Below are experts of layer 5 (counted from 0) of a mixture-of-experts language model. Rows are named router (the router's row for the expert), gate (a neuron's input weights, with its number), up (a neuron's input weights, with its number) and show model dimensions 0-223. Each number is 128 + 32 x the weight over its row's rms, rounded and kept within 0 to 255. Numbers have three digits each.
After each expert's rows: "mostly gets" lists some tokens that are sent to it at least half of the time. This comes from a sample of Wikipedia text that the model never trained on.

# expert 178
router:103139067110136101101042086157119137128098139091119099143064139092101087079134125148146179125102096142152173155125125089151147109082169128171101140142102152135108147131077180103170111140096076109091134103083123106100156173116079119176190129063082154096112100159139157160109107139173173130175147077084133153091117169128111163165164082095147114151074097148107173141119130145108168169178113089141110102132179088170083135146170101086082089131132107169117169148107152112113119093098133137176089168111206122145138146159082120133100169093129141146139169136071098162120096148089119079158162176119162146075125176192135109138130156156164188116153108152178156111114186152150059072125
gate0:133139107096164120118129135143132125140152113111124105099085146132086128106164164133095138130154119118184200087146099096178146108147073103147145164131156190154113161157186178080121116089167104135138132114141160230099160124158125088178114097073124153121150136136064168152110124113097193081143180137120114203085137112136135191175184088145154163092102142122099142086146114174099133112093119122138041145204131111126097140141102115112124137083144126141145198121107093119103114178094153122161146169092088133122111119103119129096125186161091138164087095166137147165141155065133136120056119151127105162140150084179104119107199133138130133182147093036206159130113100130169134099137
up0:089106100110163104122126166111139132118136098084112077100078114131140134131159132128083131115133155114203171100149138118115091072153082130167153153164154194079153153149162123060072180093143109117147137140169150209127159115135143073174134095096135145151145119133048140119106139091092152077149138159135082216111115108160162188170155103173176166095125152130088138097114131162124118073121130144150058161198153108162093144107081113113158132073132122108159212141115142164132122170119150117147154132112123157095136109060158135094129151145114128168083066155123156166188164077138118139116114134156100126137146128166101121067165137126152119161157071054218151136093120111145135107146
gate1:115142129138114115113198122126060131128119128091124108162154225152092123121123145070111097142064166116155104133115107129110116131146146076139125129135081127174132210107136185094143156095111128115105178157132129086144096129158069101086166158084122128181165091133110137082152108137127079169150135072147114128147112114170101088118148142141063137045078135085115204127106197141122063142133141093107129148154063065132106123131153080109103105134065158112130158122106092160088167156117071110120131149065127187138130063166146084128134171196123130107109170129161152119105168117134144144148137181119162142156129095102173149081170211149151100148186134095116125141168101144129074141104
up1:111174055124089088146188141157098091136130166128131129161133150172103141068118163066157102091121154105155103136154106130160075126118044130150093143128161162090095188160109210129118151120162152094097196122189086083130072143140105122143137073103082119124130115123131108120158090085156106103131116099163114108175104111185106150126148147101147146052132142117088164169066167110122123146119135131119152152098060071149129120188118104167112085133077135108133104145108053110097166136146134125136127115081151124108136116155212075124117144158155109118086163144115141074145145141095115111115175184132214165125181151106111123057198127151122125156136119102158079158171123155149110173115
mostly gets: "enc", " including", " Victor", " em", "De", "iger"

# expert 131
router:103153120104128129083103118188132150092117167118191098093082146145088121109139170163157132149104117167120111197092099117117144117115157084170063156111089195150121165124098149109142105151046068103130176096085143098078178145141114167131181125099133163118125125133166138165083155147142176103142192101085145136119152183077074158168140093112154092147100090138086146145153099163150136151177115097164094093146160092149106179149167092111075102137127095170099121154096137093119110090101171118165086156082167108159060159139119115097112129070090166127171165150090132204110086163096105109133173123110152164074076172165151099107111152178167146095131107169167158132116151135159133071144
gate0:150155112199103145068137110123134145141118147093148116176109076093142121101126137172127191123071079153132110127079114173090138107097124120123088091105074158127118198125164127114110090111157128084120132112155132140111082121127184171127130139069122140080135128125157120172092087131161066110127186106116195147149089083184174100156080109143072059099097150103154106119093099117140225073162121108133173094134136177133144160121155149130072118136123134186121125210057249115140160168157117121166094138113152156119134154148150116133110073080078093125118112143126122109139165116153139108100072123139124077109116167149163158150051184120164118089136150137101135143146117157131127117120
up0:133091174102126094130115087118097155113083144148135143087128186148054121144141138100099083104188188135131162133183118108145163157138121086099153182134153028196078116146112098156130127171110103175107112187134110136169131152157081114130118092138108105148098134112137158122148182181107130177132143147181076094120199112123105133135161158099215146173096113168110143112131138100085067181140157139114095138113119100116101129137096108102135092106135110064104113069170021150171103098116142149092206131121095096134091145122080170087133196139126146139170164122137129076106073146083086152135173148148123163140124089151109090083161141145128167152091150147128126105113146153131122180098
gate1:009097182149146142056150128127115152126131132141179121143123175164144091095108138126124120130142137088116102104069128128092135094123133128051131114114102131174178178140109084124119079045098152147090154126099115093155156178152168141120140116124148116128170185174137093177157139111070134180086144088167167126083080132141160166106086094111185195091139101115098153104160106095158138086155090035117125115112124123107173116099124142133134123129162144120145149143066171130119149180067187096105120060086178150150147122095109141092133153122154128121131170076091116092197117129161106124060120121140136159054162138155129131143096145122047133108115122122075091127102135110140113106141
up1:035101171171144138091155197105135120144130098140165147154140139171137094112122124151137154114172128087120078125105130100107087109149133109063156122142121122172167181119122087111129090031094143103105170127098111099153166158123170137126150103142175137154161172161151115182154123104086132141124141099148102146124099171146154194067118083117202175106151100124049149135144084119166115094135134081113098148100143090091144145099127131122159123131185154144153132099087157134116117150040194083051139107147200167127175126073093135100136156119147130115091158060107155070171159121161119130098123090133123170051158160142115138117140145107055134133155160097077076140133145095139137142151
mostly gets: " West", " City", " English", " East", " Central", "lands"

# expert 253
router:102154134128151118112069089167102134107060188085173115102127147119088099118115151159143166144094145152158155164126098092134147110059138094145101183121103170132089162147097162111142086151106108111102154087088095122117146170189106138138163140075092165075105121113173145138086143159166183085163184102102144160096157172108064166190140079094158099145080112158098171128169131152101157184158097107155090096134135081174098142165160129086085109155107104160076143145127151116125070098102153142148100170090170107157081167125120112088114141108097149180155176145080100161113125171085088087146158155106173154095116167147186065083111123187159141102168125151163162111094142154163111118176
gate0:136148083098148056105160133122117145129111170092087125070100106094208141102112162122228138150101103167157126143117105104114085099146133125124098128110148176146150089163096119090128084188128104150100187127090151125111139134111135151129137118159144093109150096151109165133105133110157161087173175090101127122098133124104161134134160155093135103221108065154129105140124132146067137109163140151170090052101142100160150144095084101100103045157132163094116142172089153120098158119097128175154104146128156084160108143136067041097100131131118048143178176143118103191078108157126139085161153143115151092089101090151163116114142146134153186083183129157096143091110184178112095111174
up0:157214159130081196142144117093140153122103123110133174148153101068158139177104100164146144149114130146074123124123093163078093122097134148127121106134136043154187200078147091127060115126069224099120096121137145128134115103148135106089118187134137181163157089132115100067191117094129134108127118098174132113116114105120141134104113157101121126108106135130151165054165092116135052072141051133104088192147086160121190134146154131126170127099145110112160104104152115162131124134144119040064094149153160133126152108119111139141137155128159159082170171110130179122139144104107117139145038125112135119154132106149112128109118110077140083165139161158110100140152095130037093130170
gate1:143171141126137122113110110140120131059080119131153100191120095143170104141092114174139142099091120147216205152110136139200141142155130152131153125098120093099080126128111161135111081059129105107161154115082132075115084109106109126128108169136136099158144152135098092130048126068193188157146174116157128163121131163136083178136092095174142114103146110153153151123112188130057171163137116160129168124129123065099067098168134130151133140106078127157137163186190106170149096157142087172138169136175131073159149083069173160094143146102126170150081105082156171162104161148151132107080128139168069165127156127165099132075135146121110125122102114153143138101049088184118120152098
up1:085113104110113124123167119099128124163149139115089170078115145105087148097162150123137114150157123104050077078116093123087134152160137116091085109179131156166138134139134116123156185194131140152092109128134137163131179131129132137143146098124145123125112083136132166118185109190069078105115057135087135100123121066097188081114178136047120161171119129116077132089122094109163090092182150065128109103143155175155188147100131134092115109145203136101128104087102166074091164085136161100134115138104117173074103151194065079165106117162116086105164166163111084108142066107126117152187127125077178074098107155110122132183134113135161123123178144120077149157192150094131112103160
mostly gets: " ;", ");", " *", ";"

# expert 79
router:087159071089170111127113113160102144114105145065201100109117209096090111094081162167121111168102063154150136155069060120159171127064158108160079135125079184134083146122099141085156115132098131098112168122096096127093171166190095142150137140068142151110123101105150150159087141131139166102116146131133119184095131159085108153171159100148147067127111098160106162143179094168145130138162139106190096102140140042158132173129142118113108086151094106181076155196131154101100106085086126167162087130095161121158113167140103085112108168103124130155145185145105099172081113167103097121127155131101137136099097169134144071075126180159162161125127123172156108093095176121159137111157
gate0:090137120169073080160126170130132156116130147090182131092123201188139105108061151150144128088109131176126106161091087130173106121138097139148118091165120126140078084116171119139102085114075089171074101119149130106165115109072137158097149164130098107072096135142100092116103157180128138105155117090116206133054111153110153074131118121086157125160145109176126119199154139062097120098138150121127141137147100094130086131127151102137109119080076197122149176132080097104138093067155166161120116136142089105128084168069036128144116150183117122165126166177109088156128147204099136114141161135102177163159133222115164182100163163141153157100116080153121122138129104108149108138102
up0:164105130108130175111118055119136105098077087150091107121100092075101102126194130106109118163088139025139153073150160107089181172122185099133152170139086127089175189152090148099143172143181127084145182145126107154093109144181104115146129081110149134143118148126159159141174063113152124141118146160106086164179157092149126186107147146185082115134123131086153150117127100184151148149136085141141126126118153151140145185144149165113102135191175074164137115153160179124128148200091110145155144139097165122128148111221202114097151119087155143087073095084142166118131092063122104113134117141156082099108111078132139089155067111132089139134149134147153144152136159183120146089161
gate1:085127110113088111121091104126131137073161122144081054116075132065121151120174090131109146104125128122132134086112170163124123173077091096139110092096092156095131072129146099043092136126128127121099100135130164153114079069125056147160113110135168205078127164146131165179053087153089084102161128126123172168104125124150116130189132129186147147126152105102105109090190099146155137115074100147135147091069085123124150128145155140123122180172154134131123108119110140150120117194065130102106097112153107098136109116088141131148100140167126147202127085122135110178166053138121208136166110083204144101098159112111119107108143106066146202141120128096137153066127099121146083096181
up1:161128104143142135059115061145094147084133139096160093145120068148153056174123158136122114085158159072136179110094206148126145124140102153096106132105051145066149159132142105130152110153099109167102097131121131137070083084151108122141133099072126156108147094142113098064089135069112139162102075081112083171122147173076114106108038118126112168117101130124201115155140152151145142106128105146161152109112136192178133095153101081112167141122147065075083123156150128096068154139104112135133132124158124121092099192131121119141156096108159094088148112168083167191195090133090112115159119102148129125108048142127115045110094163104167117096117123075157111159097118113150138090138
mostly gets: "ić", "ski", " Williams", "inson", " Jones", "ler"

# expert 35
router:113198105108176097130114102123117148073077142087161080085105168110126068108107157155158109144086097116104161157087127113120128132119158122186083189135114155166114148163125141074142117133102093109109174110149089103115128170186107140200176120093102165074104143139129134182081143160172148106174136082087154220129122191071098182159118095118181084146103117126083148162154134121103141154165112115161119114129160073144142164118137101107062108180125120176077185175122133106123083109104137129147068160117155126146087146140120088065119175105083121167162176116085141185098111134099086126144158189122122169110092156120173097107129155201125165095145098138149138090099143159153128098142
gate0:172143130104141120211169176156173097186120137102169141134171145181060107052124101143057123096072138158053160148174068131157144164098096142102158099140110143137101125146134095146154131133125129150166154100098171148127149199087106093105060080129150140128153128141153211089157086130142164129147131100175109115097100088135109140072088166122211158142130080155129079121166197098143143120145206146160118134109119111126105163104129209117109133126157177052160147131118140120120138178113100139104122127123129124180145167136093094121093160124137129087142193104122114130075085079153104126130109078086121100120159109121140098051146106156187125112109123152108137107131178113124110108118
up0:074110158136085147049112080115085126094121111176117102115082127138169165139138196119184152169125101145184124115073166098117126111192088095133124211106131057173118092153153162071107096132126098096121115149158115110182101088177145152207184169140130091122099112105090087118124145123084061102145148148097183133185135134122143136121139120131110106146115155078098181133128069163080138112200124095116184067167091127113123080105152117072092109124135054148102132104091128125101100108129150116134158123152162107096117141126141156105164098164096137098137090154141114068204137114134171128143155149119170151145092087167137140206118167069108144109128113154075147163118106132116145158112
gate1:149105173098105141118152170118127073119153137228115155056113153152121147085111121140147170099153118077117114166087095164127087089128174106139116120113105081211118090123124132062095123133170127120146127125141038127112160122079091097156182152106104127105120114137168088126099140146150138124194124137102108131159134196099163145098114126104197113156098161130142113149128099130176078090150097143046102086115078176135120081071133067142150063077133148129108148165150149106095118134136121134124074157096153165134153129130175115113072088171111188202173094148123107115108136130125164147226159157096153112142145113112145175108132116147091138105146202136125148089166111123086136102169
up1:115171172092149148091145179112162136168151144199150172070162170153155161093072125127159130104174123115109103177083038152140120106164118091124077121121137089140122102108147112085093145123173122166136153125177113097109200100098046082164175132157125164112148102108140118108113157098175124124182114098120106156164110219084136120115150153108197121150095118123188142092145111162097109168133131149093102098093082154172129104111146070163190091107099131138129097120151150140125185172142110091139117150066149155152101148115146071091106111141099154190169148175121120153104134098186104165183218129132146134144158119102141156122134115173101146107095174151168130087162148102125143101170
mostly gets: "ić", "ini", "ji", "ani", " Dav", "ari"

# expert 96
router:094164096087118078121095107184068123093099132116165092106122167078096067117142151125149116164092127140129139157098088075131140155081194098182094140124092172146121143119100129116161106145114075139114166097081104109080146154134061147135152127065115146094115089143148164163070181178139156101124183107084153150083131190101109180166176089113150066136078103126098124176137119157103175185153074106134086121125152122131076123142177110099126135132113105171097148160109147079075107099090152110177114154098149102152088157113090111112115121104088141148138157130074087162107075192103076088138139181119132140101135169165127056135130131201167154105153114121142125096119168185140076103143
gate0:117136175171137097143134199114118119076106154108099073074129181152084160107103146193155118182148127141166199124116161099191151081104065098129113195099124101190115132255145134064165051206124159085152147090108130097106128131141100154127127146099088169114055148105148136146169185156102143074181133092156140188087155139086139131165166118091115097222169166165137124123112129161109089139175100101176134103112125101161142112180137166128150112090111115098165131165086131129135115084112131151139121139125160093168124134148135110139112154151150120139153155127122101113097121110127120095119152174154171153154140145145153128064120154148187145099114119133086141127130141129153151106093
up0:174093068161121100141114096119218071099137120079135107077134082121142075145155180102095126170120142111142125164122112123099109165196187120163153184121113174097153127103135191143215101104111056094110102141178127091113110140162113112168164120109153115134127057152127163073122118141141075152147143135155114124124127135131152106189123186135088139129153095094156071115172143125122137143089185126148127103135163106125111176090106126063073112172087126179132123119133161115117070166108150134116126159123095070114144110162137134104157144097060090097091128187162112216154108165082138109154143127091124120091127132188101118159091163104069134121109137132170163133088186080154165099155
gate1:095082095158074109156116086155146150136117141089141111100115118099138156153163131107106106094129166103085132130132065110121125200127112141145125136128075190076070091134147107111153178153113142119149120139189139080135135156123119116099141068092191138111147145125131170126111152102137097132145134196161123131088121138168111086129134171164118113152181187144126144180111149104135131137085172092147200116166076093082157143121108103057133091157163075171106115138125141139071114098122129077172101156160170094140059177075084132117147098126146081125123161004154139140131089110131164056159169144139124141094119168111145079119190108085127122087125066178161183128145147118177149136084
up1:161185165090182146116162196075133098139099106144115150137149136164126103112092136154166151171150097136189126137118176137162113022118117118107092104101147049175188174119114142157075079101138078118094131125059114154123107110126096140179147164166086138124098096126142085115140127149138183122140123059119130129144142130132147183125132095069154151097078078097123143101133098176124136116148115125104093157094202116177115131136145132172119143102099176090146133133138135143171129132160133166082153107097127164131170059180178118123120154145132170136136125218130112098150148138108140169072091125128128138165146110169141193125052132148154134164135179078114052088112096140067117132185
mostly gets: " California", " Ohio", "istan", "ansas", " Carolina", " Texas"